Experts of a small language model: width 512, a variant of SOAP for the experts.
Below are experts of layer 6 (counted from 0) of a mixture-of-experts language model. Rows are named gate (a neuron's input weights, with its number), up (a neuron's input weights, with its number) and show model dimensions 256-383. Each number is 500 + 50 x the weight over its row's rms, rounded and kept within 0 to 999. Numbers have three digits each.
Before each expert's rows: a language model's description of what the expert responds to. This comes from a sample of Wikipedia text that the model never trained on.

# expert 1
It responds to: Country, state, city and university name tokens, often in sports tables, such as Carolina in North Carolina, York, Croatia, University.
gate1:489502507510541411512509533362443545442415514427627537462483552556461557576497531421500459511492564461485574423502444497481455526457513474511455409457521511506435491495455559442536463528461492559440501534506471492488530558427572470542582481565462594483494480460489431552510574508605550520539483521473410503445533532455637497527519587536435420494541522429493605534518444434474471466467
up1:458526493467418530581417475475531582528469538441525494450452557515421508583461511539566499509498468480460450549480530466565504547543507526479371546483482588499537446556404452521488515592416542437553498540505479566458500391480466539491506492535465527523520478549412478387556538505526550488522469572415482560442517530471568571511560537434506510525442583570532506374483462390494545517444
gate2:474550543473458510482439459514549401607527452493479466478390479582446451443450590446523457538382535465394500424476436578461510483432476528515470456586514502510595500426456610475475412426504518593480426524494577540511528537527551444470477473486518509485456490511484541499512492498516517606490494450541540523617587515429525405430559512440433482449556497491486426540568505546531457561623
up2:532483509474544536488506492471468449472533554545466493496454493387472584502559512506401549372484452514513488577546573479557466513474440505538586439441465480502476475445547606513522492494475519464589482496477485581444431584532430472471530483609530572472482575645445489497519373445507528481512418466441469423570515525529587517475512497454547475513489461503551538572444587431658438570505
gate3:480516489503539477568423567570441585540419522506459498543508510420478522481591443539548671608503542572573590454498531618471506520482583468577476495434527566595512521627409515493461574584519478579498441598445415468631503577426525505526504519489528498455536545497497429417516446477595499419486453597462502454442503497478588431531484525486553473551506508538431568450538544547492421491513
up3:513418556453586485487452528398397526490609483496364548454516457515563457547426445452541477488538521393493479417485457469464449570482586383468477416436464541505496587467504560522540453556515548544436464508469507434442470554503568540480516542616433432445574486540462463583584531557444486507466499539553524496477531592391599490463483511407494516528543511458496558586535470437556498449499

# expert 17
It responds to: Articles, possessive pronouns and quantifiers before nouns, such as the, his, their, its, several, and the possessive 's.
gate0:405593441500410570547520613513472504548388502517503535443533426421459494529509562517532461593448463470513607526434423572369523429494495504587390532489519492496482444517469451440444490543515529488544532511551536526576439469498463580508554509450503507477539423426524543506510489385488521528534433557564466514538483488538453370547573516623482496437452543536486426472402515446488479417533
up0:445577428563511434433506397491456486522509455444402510570543462521487512577515508463463555469484424401502542479514477545578454536517458418485556468494454399514450580440478549528540442357528460456487525511460500581506558440468528582560389494528505428457521522556383459574510351537511478448521552502443425510471556416551552542498430572525448554573510511453502521464454448511446431505498
gate1:461522439563535548467531570524423424502526513391458505375559479512473487522463450487503505588520488506608455474484471558501433528509521530502524552485445440532594530490523564483413466548554508432440521506484422500520474383473420485529538613512548603473467525601539452521444479557552547638518481517471438458495442534530515439432502447568487576511469542459430568588563541516488535482491
up1:470483443457518597498391465523506471448533540511503515545545537576514508447461475553528551458482579604482433572468451535534473462476549455517512433527469462450525475513542519498466583506560484496442569486452522423669446507470539452506473582380579541525655487444438500461533506388503397544498506469543592503540461512449475439475497446458628503509551628467573524453505538501565455499602
gate2:500518545536492580577448447513537509500492476579536471463530484654464511504392535510446542510475464526548451518472479445566599455401554512489433483505496388525546457552456508383470530481548523577471466458457521544471411516648442454491433500553468542470493511397571468525582488552534455454439543533582462539474557403451495518537484472459510467442431472475493473454536527508471452491632
up2:580512470469518437442528478480590490460530544447440538505449520525493496556516548481524560551486465513508508438487439495541587503460518432535468506445377516536428389505524553514615555465526478513465453499485512539520456521507546565550539519570459472511453389510391560618441531456437541522522556562538545523508446536502553599563499431574493530567538527624585456485482513450509493418498

# expert 0
It responds to: Conjunctions, auxiliaries and pronouns joining narrative clauses, especially and, was, is, as, plus adverbs after was, such as eventually, subsequently.
gate4:520471485498617572564579413505580527495562427559499462463548521493468521404523531632559596539581560432444469468400412466531578484507546522564489606514506521585501527529505435505462392357475634542552480509467571371564522556529435554555500440463502448532475501539553491512517583540485531510501560581544506473481411533527508432618530544515542582498465497553515501476552507441497438532463
up4:501471445398491554456480480486480448442475506504564616535426449452447484533450526409417495539453515538496504536503418626477467554399500427539447551422542552519571509560541587485547544570455458493460478392447504564483387512466470464512523521448492548517554568411420498521522571479469502493584506490547514574511484474458544460505550484539543492351499401440485486441470480475447491553463
gate5:455527454418500418475499490473472478567472498529480530514536588515489505476493365442576483467419549500516442472511545461373522554503510532588521544471475492513447504491620485474511540417479405499448417504491569558423494456446492574510500527471530550470497511522561590490522582489451415488546496517389504473546483517495554408517454419531552484466564528533558442553595479602529439568510
up5:564434522525463443517506412551494449528520520520556477543457494401425569466495449539585456444563470442507415487454502456512558531529417505537496461449577525509483571541497502473451464512478527491501500566465365533496473510528509487484578497529506454505525489425461416459588505540471548425494446498415553455498474464565423413631482487511545495500489415529536435503408449440591555555558
gate6:469460437504496607526455592542472523430483505433514549469431459514514683525530518551489469542497514547463509547380453543537440526444544472526535531393472432418477550535325523454515477462472530560511450449461457487573531403507474542433511439487479434557567472456451443467495469407493463491488489522564556554492545506483493468444506483515438491495600479526503506502494529462483543498405
up6:603426532557565465504475530493562486499562506510510549471507503520544562534519627509489476502510530546484530471505469482463343558477588600504457510474468433442609484496439542558501451372416480500408454437524483555531527552477532483457319444512550493514493570495471514516506535508494503434474618460459521555461467492582404540485495473483521483436482433448488519608497538467479563521524

# expert 6
It responds to: Field names and header cells in infoboxes and tables after a dash or pipe, such as Location, Kingdom, Date, Total, and |---| rows.
gate1:384491495493492476472476504624470481545509460463515449480490451579459453419497532501527497502527510479455525540463483499534467532541485543412488511420450468538420494499444494566491433526604482504492553394522524418421543440526508578495474475554408468588509427522562629476441581505526505551515516506445518458584464500415568491413556481456444506518513554483514528557526451497576595424504
up1:528568551577570526532560602557451558497453494539462524560532557518463529493550463482589535486460460432501536562520569541471545476479561432477444538525502547479506578554529449410448440525580452458439438461438414481484504508485587478498490481511537509553497550512410563535480511505468495507484543547584500447492496515494439495446436494535506518517537517518485503599582482524558451566424
gate2:562581508533463463505476584421488456421563495485508484513539454437535594537527470527423513509530505501491451461540506465504657523397501520429584495439439586608533533459457512593443504524564466589491534469479518474497487358464457412455577388493580556431447505505453468530501487463578421564479507499490488522507440463464535505570530534461554521519536549486438515505511552460510535484448
up2:501528586442522494495478516625549443383521573589481573408542601499525494500591473387505439442547525441470489542509460569450579507536475460535475536480445464524546636492483466405504454479424536500481430530425431495392545517491536587514464419452483467438511518483491495482420500540465595452470519554523498556494563567494481517426565531516506558484474473548447464507584482612435487481480
gate3:531517501535456467474500547464563486439431539431476445413572490570551454532468534454573628550496437491531480480408525522504435530507449495525555493419514500501474519494554502489517502527474548513426556599583524557523483563424444377495459436506454548439396483483556543498421476590471486503461518406419541529507508466489497539525529417566578517465468575580547490551485534502548426487364
up3:460405444475455530514486548469482521460524510437554441527526499558535452512594389542423562471501571524545518533410477549533521597593354468468590540548422544553488502513503539475543505480517539483460459451546520402532494483491437498468527469549441582533423457514508503438357470500448514581474532481536544552527454496496425493520496486506424514484503464524545484553474463443480469491526

# expert 2
It responds to: Abstract or general nouns after the, a or his, like effect, possibility, aim, plus modals could, may, will and pronouns it, there.
gate1:569428525510439540483529474489480425490482428487503516472520531541554458438519495471496509510496554583464481452453461591431496543410468533501553493505405477476404566478470541514437521503561459497503487512463505491559443598544448579416486420484433519508465560592483562551469521492405558536522502564474512564469542493508504478564497490518527511493520526485432507504436483462452599505509
up1:536450557519465511439512597492407520458438487544500415493487473536499499541460419465489432498597426446462497503497531526471521577535452390488530497492444513408421463469489482544538572540475562417519469475482486520559424594571444512536469541555496471520424508529444499565497489476559536537459503500553565530422464419541432477438453476530550414444507571518415523511559461531605574478519
gate2:522542423502567507540461497435404490482497467491470461505506501477544414390535515557460520542497499498548453546434537489581527565438494434475557561496377484439512519528536494471547558539463504584552498627473499538440549452476488477539390497523497623508422542617398470591474519546543545511461489415521588418544502553536394506487469525501496521584558502491523455543566438509493550453550
up2:559555460514511435511556552549431545459509409497487510488436450456449444540567487556424529510534516556482547469462482505530454511613495559449529427582509531551516408519474525473523475503466530484554507506626541572447461540497507483467527478462505571471455512590554513444531457577405417511392503509506573613407517533431525585497517556444508461482519516483437444510483575443489533496559
gate3:536412576468489521530535407519470474456500533503487515488489468529578420399460540518435556456413434595643566419487482534515521539519475418500456535472617546525441483491513476523580542366457475541474441555440484469541502402428532577517514575381473400461432400512504432465548466440545450406526572523396451564459543387550486486504529550554464499552466450558533396425644482498491457431534
up3:479399406582458482513449491458521505552528482466481493450475426440555547517508473552538444586509424508488401514460420552578463619469515412478563588429478516351525512570454469417584487445489455527408520469511434504504470465390486447542574516522529480496509518479483560558540618487543514489529460531426485457485412512556490505583484497481497449555535355551500508447504460502506521540588

# expert 19
It responds to: Digits inside years and date ranges, mostly the century digits after 1 or 20, such as 1944, 2001, 1696–1856, and century.
gate4:515513523514368475533570537545641451462339516470515512413449530526473471503488467475606559487461534472499425581495557476472492466488596525482469585513515596461499481442454469482470464553422425520550473493433533505518486502502533516516501485413571517549478505488493479483595508494494579572445508530377518453552539472440489548478564487590467571451464524454493596550390478448493421462556
up4:494424547536506528450553539552520631556429521550515511453540547474610434522474427470499446514503569445496474563430486464561520448566449496535580518504472487598528491508450466530451424448508477533549496506410411568445474399539512538557558554492573528475474499604452512545493434451487521466505479488465566499601487548483507537533516558439490474423476506352460524502468417465498463514581
gate5:473569580512475467509497439477564519462543419530467470501475520547507443637482517516525529466447453433539473479534622574560501555417413519498526508482463511501476500442415488512546527582490512515473536545541493459432537533464507454505577377487575516533490525542453504381470485528507509485553528562417524415434501496495451454452510480480483486500459502462507466503471469416474445535451
up5:493516467573536543582615491491478487504588462507482577551517462524452487431446502508545508464571493498418459585508426488525455521487602480524480527526506395431470437418539571512477438480533458527408432490531443512514493522464539502440546539475541537464491455565435377564417420488534412503399538375529624513503501425484485592553489587518473524505566492531452539464553425541525499473489
gate6:512453480451475460449477513544573460443479484543557568467464476598482521395426453567537490464494523500500489444436443449434509367498361450590489482415471530484457527502387582454492497409507438481446536431532509508478492483433543469517546506468519520397556415578533480431567607446537429462437582528519541467579557491514511525512551524529493464454479466424459511508541477454432560488554
up6:423583435379383466542563544510530467492539568605563500443400574449439538502465462468571526483495511603503502378477490417518461476539507503594439557513515544488417510476427542459494540589496577553466410528473486540487453505527441491522563430528513546528565555507502437541497503490484418572392505537471537536460517502443478431519524488584504516437574456502593542489494554498521441484474

# expert 7
It responds to: Digits inside quantities and measurements, usually after another digit or a decimal point, such as 61.3 km, 3.14 mi, 3.5 stars, and million.
gate4:463515548527596568614490465478540463425448552511555436427498465510402461521363458491477462505492463502479422571502518345506387498543541439481455467527585511532452497480435557501501493558485537480468543562519444488559524498487537518486544436551498531455473600553507497523558516617526568601487385487491479499515560436538573525470508473473418525453575509568522476531352567479511462573527
up4:399583534463479402473601520509425521573429571529472627490558527559511440483501480624482483538583477440499571541568477463411519501512540476505507502465467495593494449540475528478470480434511438517485596466520526408458439490501497472408417468486522511467416556540508492532503483459487463520512488518501476517428564528389480458431473465515531536461526491473457406492487361538542534478573
gate5:399467405481459425539517464541505495485532449491504437521477557506508505523523516438574563474488552572512400399559490591535454526482485525592497480558422550519548493450453470466579452552557434486473458519571405490487495467472554535384465526479419521522514548540606623521498521516485518457443458592492506455501494474538548487440494529528573562501490414514496453467572463545560519472487
up5:567442541573415542453517459479483484464560486583449389509452552543464498554522436588512463563517500438465477527579466483471526535506515519506586494498531502432511530526556535503559530454581524440488395455564544428547507497555538420553479483505553461461481626506527502547547456484503409536506546552524563513445422497510546614468495500515537540461487430580497541579406567476393540414496
gate6:537395541514455550459499501417471404553545534479513509610479545581518492505570499464390467522562490592373390550494450502559562470470438449481518534460491464503556422507575563464518487519482517447442509467577542470477451538513519526506578562541399426442525547474584560561419446524500474565467488500431603587558452523529529489479524633479486470542479480583538489467593485521560544466529
up6:572527535451483385523579566364497566546445486436537443485466468459507549505538487487480499507627532366488390446512489459507629462467471493495441492480445485466597515496522508551575460402568569470504491519536545503498485487541548409577467519477517564505619465452475519588528441455483565445560444434520577515446473499389515480430473554507529575543490537521444583422476571560491570448479

# expert 3
It responds to: Sentence-final periods and closing punctuation, plus pipe separators ending table rows of numbers, as in 23 |, first time., %;.
gate4:471498427490508562504596535452495552428520415431515503489518461460521488447614493503563539541522509506425522409566552454555553457444512574484421479463510568519535483563532515403513411555490469521526561473484491521475478480488578496398531477481503580547547444485487474518523545538474496573448467541449459436568535517511375496529449488548444591496437492434397559513486499522471556482487
up4:458531539574419429603558511483539493371612467534457502448579534502485508530583585478515541498479472466478404458411461550508516586507587542404518483508566570433481500424462497546414475460472570518433472521417513475432497502488515458422543415405504517452489484491393485493513574468559513468443569482475533493540514419494454535577525577536393458587542530554516511479372487516558505525597
gate5:537548545422567502486613514450483515551404445513456572538451452594463536537442545481559453429563485550460530548422540575453549563369521520488497442553564472419526484618536489505409523544522530534483484439399534458463473509503490492438521518576485513580528480463595577584495481464467502499571539515589469537530573457517498460428511501542562581515574496571523508438523436508459530500539
up5:545521517441574501438517502515423533530507524520406454567453498514406467521463534549521487509437454583421513490480490441522523532519399482595493410447521478483542580452446548558428507427513498547450480548517485514532456593525537567543453476466488357567565589498529517461457493490578481566486502400505541454524472601571461536474467542477485430497480506522572424542600416458409439471436
gate6:411494423507462482460550499536472523566508455411414516491475593498532475526493477577445483463459469495426612551519392498486554448454530491502447490509636498532484523506512440555531468431518512534400572467505525406482496571452456592431411519513544444599518485501424471402412523498535485510531546516522507496534513570528453425407495466515508571551529551416485548501486552495575504546439
up6:475442599416526574551488492515477483486490498577554554536454467444447516452550452603552533560542494501567551537562438477474471514439457467539534550420468458477493488509488573485448507354559488467533505556561490504566512405353548544379431509509616563479495529480552637442516435535491416567531445426548506476443545496455505593513535464529582499530458475441470638550511503419479457492437

# expert 5
It responds to: Adjectives and word stems after a, the or a hyphen, such as public, military, local, former, professional, and anti-religious, non-communist.
gate0:620558550451544507494536456518495426509520559462461536472528462484528526602488512522434536508389453471503532461505536498463518494431486576512472526444481468489489446453545459504485496518556469386534493423495507513483439544510454562545499483621470557410512478548504557528521449471541554537487457281535531460499529505514536464496450487507499451451509489442453463470469426532549490499542
up0:488608444536432494457527511519511461497492529510460470534444458593479536492543573560523511480532542442552505503561502505500568520550488532438544472549514442564460534499435540518427427474543557572537557469521515463496472487489541465513431407524444427468439503431496454461524510529420415535508515539551418542526412585518533594546400499521461415565552447505582497488428409562525479460583
gate1:449437556480386488527395512539623596517528461473527473552526578538530480516529479500534466442461618464546508442392472489564456494526472488460372554466505553509505559519580550435437480467480461535370461430501500521549496514423501529538513594492495381445567487495614500503540447476521451480530428383568472467584554575460494479460407604457448519524428556626443469440524454547556458501548
up1:472387449460472484570571559529564487466476524550565491467481504449454479524477516503495576549487452544554521490559469510487563629540493505494553346507584401510570439501461496478486505459508547578419547427526556466573524424467522520470519540463477505615552547481463548461440575585575464537498554554503411537503545511455445460525567577472383502564562407434420591488457564429453535501614
gate2:562567493464455463477490465507381503496533564531445478478553484504574561522469498443452453438609435522453555639503463516468480491513490552556496586511450539406453454425491518593468469488470454535482518438556432530592489570561570446401497478496449471465517437470530495484561518484461499472487421571518563625570509546516463596462412483495435470592585437529427514493578524483533399594464
up2:464496551501459537541463518527511386613540517538517578451463442541392508494525548439507575548488587610490500448428432451550439470523528447553439490543579489493524532526492484414411497491539441433457453520480523525452479531527507560570555541522556466591528439558489462417555526461448435457467485525452462448428480503491509550549582469430558440602483457476556425543506530399464413577563

# expert 10
It responds to: Commas in lists and after place names, and in, of, at, during introducing places or institutions, as in Supreme Court of, University of California,.
gate4:435469546459433444515512542439511501499512515530451459540565523517485441527442429566491511574566523511480532586410453439613421514501536559555468528397488470580502561528513604486469590520604474477518385553521526453475513424476472468495499525403475501567607583462513524499497517456450500468437499447509556420559464553499525479517506547391539531554497500407527480592530534374558524542506
up4:562557489499565415511510440542452504474381421475391575481521509447468463507370472518482462490453508499516463480441504620520543458481571544469579513577539525453471483383493518480535513481428426540462465465412375455536505492469545432416635589444483518577551432485508586502549497494544522517514512507473543511456553527510498494483609501470478558450531533469383511617546542538566415447460
gate5:459428494481558422448513508493502456540442546483575532448530442410486463576506482631357585405526409500531488500551512564525543491504605500481537518492548465523569492441449537477488593471520553438585403448436514553452508545469571450554468479483480390490457498449531493540599454526559503500581555492432591520605485635430526523584462566576492461503585516603561405462558503554461422475554
up5:555423424450439629487581448423505510608457495529437516403471465479552539494485536544524492430410464461552542502505437496541530470466460443501556464550525444495567544498491506478471468519565524509467471442448447450473499593610550506543520535553442463504446417484462507494440584514503582587468514427469515508548474549512543514535493561519502457529502521560474528505459536534437482496480
gate6:383403480401544470458502409587522469579475436491402469470514503442569506514495488642589532537574584504463515495562515446404457547504516469589540440491516525488473538482481440494458449481518514548547481534493432548492477545442427476536437449546474454468395535593534523503498433452514533464500470477554473453522475386607546593492484462487516525441451527493490466554498505485468531516551
up6:584464580487459580503438462549468495501619535505539436542453529410571553522485562444510538467480473565555504551488533648563488481615506498514400582431541515482603529590502614486545495470465438520516472535496490507417547497463512482452405484477548534393444446481599482513456480529540411429508446474462588490433494412498554519465493502514428537482521396459410481566504571510438472462422

# expert 11
It responds to: Opening parentheses and quotes before abbreviations, dates or codes, plus slashes, en dashes and capital-letter pieces, as in (ST), (est.), (SP-231).
gate4:596482567446532552419509540517501462477529502570466438500494439412583542541459495547527518438464440492490462514533562585539489507489450515600559473502453573415489443473391452542503415565463466438414519518481529543572492540466454437535477528478570501513454552580565551482466435591358436498506396481512462461565557582503540590506519487544501526479518588509541606506555494570593551470463
up4:374537490597447450485583514413477524498570556526557571510574543444580605586478486435431471546497439541532454502528466576452456518480420472472396431556514506489388486391502493429466616508481551532565516542466518543559537489587433453514500561499509542507509464570455547569525462385563431496519494429646463572510464457351484535546469494450463435509486443421512547565469437591608450565424
gate5:414510508515436532469480510521485570502464537428533540491496549398449478527503504482500490520529519480505586533436502501390517577411536460552486560580573450411552436480388605636530531448522453520497553555476496475512438432560484645509646504455479503512444469492526481514498575491616500474463435507564495466466509519534588435532527560492534589416528429482513518477531480536511451479434
up5:501488496466528510433502548506524384474497505543540606484529485472466489499487517560472558463570415509543541545561528482388422525535508500496577494532519486516512424481477426527556425377544410487555550452505496553521487524523449483599452448406438519526445568610566469494543604488495554528500577485539486392502553509490514484462539519484471531384481511520533593536545513457470542471533
gate6:429522431565477515503495546453364526479597527492548513506490609490494460473463507490356653522523543521595448491521430526534459543395546538433478539472446446443550586440417546544532546492534496514458510482411490510490487425487478643598523538546590472499587489558583441509544565456534445522467568515502556580563501480541486538578445401452409560472580474484507497506500465506538473484450
up6:506447477496357515478567417549504368530585562578548427529444531533531493575554492516478350444467446566446579551447525420575545425559464520443534567562517462527505502437480423584516435601453421475393516534420402534553544494511498519486425427421532479443515459461584423516481479422455469542554494429536429417481505554521512578482495499512513488485520491545535513493481547476556426522519

# expert 16
It responds to: Main verbs and past participles in narrative, often after was or to, such as transferred, acquired, placed, used, made, plus following prepositions.
gate4:408547508426500502521477539519548540431551503445431448465438550449537516523462615481501476548579379520552562511496558500580495531535495521571517512491512481531387413513589526490463534502481531540514506514455528551543525528501441601556466522353511511529586533519377531513534527398477536547524452499464528479531477458540505529521574391540516503531540353431530426583509516636585504571513
up4:468585564478555490522439545462491489544559540556513542512409507483529505557521505408556496486453469574554605457486480476517497392473549411530441445552535476526500552440512586573491505543466505432505445447604532539494433487447483510432571451538511521441430518515549548550488537503458562469470479546457499483440513510444475561554566440454516577407520489572555544570531519443479478514506
gate5:480477598521451469542461627503399496497438507481507501543522398488455536529453492500466404561436593525350456480451504511505579467456465500387398464475543545460505491426558352467451554521445430529482484583567461487459475526487432511568437473510449575461464474448499458509447487536446506528512503544397414457443564428446550408472494540405427532497533454497461491501494499542393530464455
up5:467536432521457474589569543495491541438496471361531488505477420500481584526563528563501552488541492532561525478488438536481458604452507512458503401532468459527603504511523627428519526577441560486575465462563464505505491479447417530460484473450516517499481526337489526388485562446595532470495441547441512659449552411517612575496459550558457508394498495453498605423533480535560557554439
gate6:493523418554511629532505540516526456412477421463474404448506441435555586590422557443455507520628550516600497537467516597487473603526461471455537507502472481472498597407503525515501596621441522514531453545558495501554462576558499531561520431510484535596565517466523522509566513530441486446523508571447454509505450418495555468453578449416432500449440477428566514481487471508582522469550
up6:487471447467503511482490524425506444612517488581482476592499476474553425642419480496460493480583515569461411484495459571499584563547569532404505504421449523552503601392431464405544386415538464548482557473490501572519483498434540464626453408518512549479548447526547502571561500452533502529477422496491434454453475489555438444496421540530521482564446497490514518502529492506574427378474

# expert 4
It responds to: Single lowercase letters that begin a split word, often in species descriptions (s-essile, n-odding), plus hyphens inside compounds like soft-bodied, pan-Asian.
gate0:531494480542508557485482527548527529415521582454431520454486445432515520513523606449408522555358468501449480514505500555382455511429520511509590492422510610493509511542507492545496453472372449502545428443520440524592486529501502524406574551481484568444507598457471421464560543480384560514409511523409528460503508461526571437473481574466425481474410492474550478510536571457504464500437
up0:434507480432353546441569463494557502539438554451483515514474517468466524479511464445491450427542532397482512420486470558538617569513576545433534424471439438527407558565470544518596623449528440525677572460471570526448507532529506426512492502563462490454484483536514451442513537448537480485533587409426510430475488558483560392481477505427442514524557494578485521477464475511481477510523
gate1:493482506476496513439489501400508542497464463459580527489489458428549451495470544441614469441490528475434576541420472528483538507491504512504500550536491529483488513501465561491492514498418458506450503487570544498470480547459540540556506558559452478412574581456505456562541450582487477502486484493512456465532444481513624419542490552462540450469579493538545520489344532477486413448487
up1:516522489493491512527471510424552506554478544439593521559496470517482505507547454601636520455429532524505442512532532549504464485437502395504472497558538622551535450493505542651443522488425425475576495544547448462531514544534517522427515506606477575506423531499489482578430540559456459462534456514535461504478489560565477478539431408495457527541439458512459420532487579457496464573512
gate2:518444460529482430488469486451550547585585547427527417475547588467550508524498507598535458505485568581469446613483469458505462520546468477448567448456545481422472567521542532553448494517509506530471487547523444421441474475485526462485450491439450420483566524520438439532473502535510357521437537536516447463409461485504608612509457446433531548536497492431491472512448501468420480426451
up2:470515436403479490560463457427531531470535506407519522519454532461492481467376560588544531506487474510528538480501454593541526434526401517466465417461509353495531440527464465509487460490547450461550536525540497507516455528480505451569573519468555483562488485471485419524471475405545543534456507485561544430477495528462465470480478532515533444524486542445489435518478512422541434411535

# expert 12
It responds to: Space tokens before numbers in table cells after a pipe, plus signs and symbols preceding numbers like −, ±, £, $, en dashes in scores.
gate4:603518463583482516468490500589513465425411538497576568536540491522560433487411479500583533549581496477494448466512495507460463525453488511449477504469532526543487400516451510560373516485625494524503564507433341483414459521421483497450469442420461545445551504481582482545534569447480434574496484523553533512569462426484618439446499570526554546449471516488481494433512519529551456412484
up4:552503582444576468425463491461465462448430481430411494528527584406520446539486435499472456473464492567567530433553536404480454554459462570537526546517492512527420482502513558532549504502545449494511568529528566464525576509529541530524459532458515509476457464472527578552529509453497609553529499508437567438523478512490472419538427502574428430539475460455545428475641431482458516517373
gate5:593428460415499482546594463574465492476575552506493509500467505562565536542524563592557429522512415497477505517430466486491557577571571486563509450546506476555460491497480558427524410459380446545532541432508514495442537459480506466542447513557572517505474424570513476541516551514411488425413479434592450467511512463566472372487473525537457507497660519609472490560561503441499452561517
up5:466442518518568601495518489466577530480527532470543516488514476542515550520420497420412466482552516487438563463502515473531500498450501570473496513459402518502536408388501441544600386423432512535481557533458568478437498497459508522494419498459519451473470514554528476548462490543497545431522452493426452477526465500459460507484486543496547420574543512573543510432490598487513380507515
gate6:390501532536506465462437603413444486523534425514487469496472507385503455537542524554467451442490521501468476481457503487515557544497500439532514517475534466443495573549459572459507434495593445476510520454456399402558439495564579601515527570456493518450519538546540483462518550424530472522516479529447527538514422490504483518588488515414471492595438588515484482450527446479581493429489
up6:500539502482465399533452489579508558483436456480457428444552566570457489453428493514504548518513498445502448439499501472465495449456507576431462445504497620608423462356473555458569538457592499570552456461529514539515503473456515472512451465487528515483458499468477479494550574561605597457519495456543460557512538476565483477599457519449555494477429447457493493566496600429465474538530